python train.py --n_layer=10 --d_model=96 --n_experts=12 --experts_per_token=1 --d_expert=128 --d_shared_expert=0 --activation="swiglu" --moe_layers=[2, 3, 4, 5, 6, 7, 8, 9] --router_score="softmax" --normalize_top_k=false --routed_scale=1.0 --balance_loss=0.015 --balance_bias=false --router_z_loss=0.001 --init_std_router=0.0156 --lr_router=0.000568 --vocab_size=1779 --norm="rmsnorm" --norm_eps=1e-06 --tie_embeddings=false --optimizer="soap_variant" --lr=0.00362 --beta1=0.95 --beta2=0.95 --batch_tokens=[32768, 65536, 98304] --seq_len=1024 --train_tokens=338600000 --steps=5435 --dataset="wikipedia_en"
Below are experts of layer 4 (counted from 0) of a mixture-of-experts language model. Rows are named router (the router's row for the expert) and show model dimensions 0-95. Each number is 500 + 50 x the weight over its row's rms, rounded and kept within 0 to 999. Numbers have three digits each.
After each expert's rows: "gets" lists some tokens that make up at least twice as much of what it gets as of all text. This comes from a sample of Wikipedia text that the model never trained on. Tokens count by the router's weight.

# expert 10
router:361445480515504578468434534533498443452497572445494500430501557556545546330455433568491480507519441521499458561575559529576556516547569498510522496427460489535484526515499482548450435553509503548549451457571432541475547525580484463434505476514482557540447440579489548529443537452562445560
gets: "y", " H", " K", "h", "S", "s"

# expert 7
router:492424508503520563502426494555509433423513551438501502439502530560562557487434447523464504521482404496509503573578590558549556547562537512505508494428430508503544507491509475568440479579533481589567417545568445513500514493522476412452477441497513607579444427562472562499452568426587436536
gets: " in", "er", " of", "re", "a", "is"

# expert 1
router:530444435484542566485451503571504445441469559425500516463490573533554557550460428525475485500464496519530494591572545541552565527559543496517515509436417536485517520505478495549415476548454494551521443553563430515465559509563496448455469455508522663558446439578484575505450572442592451591
gets: ".", "\n", " of", " for", "om", " at"

# expert 9
router:462434469492523561513441501558526440446524588460480514440482590548552539582448426519492502494508377486517451555569550566569579553564574508536502496454444502554500504490508508586444458574513482570568438561562444531489558519540470429446493427525498545565453437559454561536439562442564445502
gets: " M", " |", " T", " P", " G", " t"

# expert 8
router:468427467529519540556404482553507443458548583452468474420517526543546587584486426517429520481497497490546413558546591536561536524546575513505469519466424491504471483459535514605441528548523485575573456568575451505550534466519455445428478498522555501571418433546458551552448575452568444481
gets: " a", " A", "al", " D", " 0", " O"

# expert 0
router:485446484527508559560428517562494411432497569432471517416472578532568566561442440498467469496457404481507466556548564553574602513572596508552502472447469498509555491518493482536459432532557481562564443533552440453504482520489485429418500450504519529553451429546452562490411558432573434501
gets: " the", " |", " ", " (", "ed", ":"

# expert 2
router:483453468501500566456433511574489436439495564440521495455460610563564566521467419523536471503497448550494442570569544543573542528568566507479496500448438539495499569491503483590439505556483497564543434537558434558490556490584484443432499499479543630563452436581496555508448568440541442483
gets: "\n", ")", "\"", " 202", " 200", " 199"

# expert 6
router:543462452516512584468414491554524433430499592415515531448490629559557558475503429532464443485501476492506477552579547562573590503533561502542482478453434485528538515488505479546438468549540470584545435570562446575499464483580525426426493465518524534563445444571524543486442560454566438519
gets: "ing", " W", " f", "k", "|", " F"

# expert 4
router:513435483517509566569439514565492446440505558416461494439469560533542549569483457446512442496491409520508444587548565524564576545547557510477516478457437507513512538504475487551433467571495502572541457542577455511480575518505499425442521495481558383557456405531464590530444559437570434408
gets: "-", " l", "l", " s", ";", "r"

# expert 3
router:396432504526497578500437503557509432433514554449484500435480544576548554547487425503489484481491453536516520569564545513572570527562564512537486485468437502497513526520502485615444478561504474580574412580578439509517528507558476451444502461481530577580441426570470552510432577433553437432
gets: " and", "-", "i", " on", " e", "ian"

# expert 5
router:493430484515518569615436491565515419429500565454482477415472573570563593542469455527528496509491487521516455554567572538549577509562573529485501511465433523487504505505491489571434475569519485569565445518578459479499534525444462413431490489505539462559427430577470559505423553443579412541
gets: " to", "on", "en", "n", "i", "=="

# expert 11
router:474443428501503554465429503548508424433498582466483524428494535545575572503458414508499445499491421521497465552584564543578532474564566520543515531460454496564534508476497485549444469547485494551566422559558434570495516526582485434437489455508508446564425432578440548492430571422567414459
gets: " B", " c", " d", "7", " b", "6"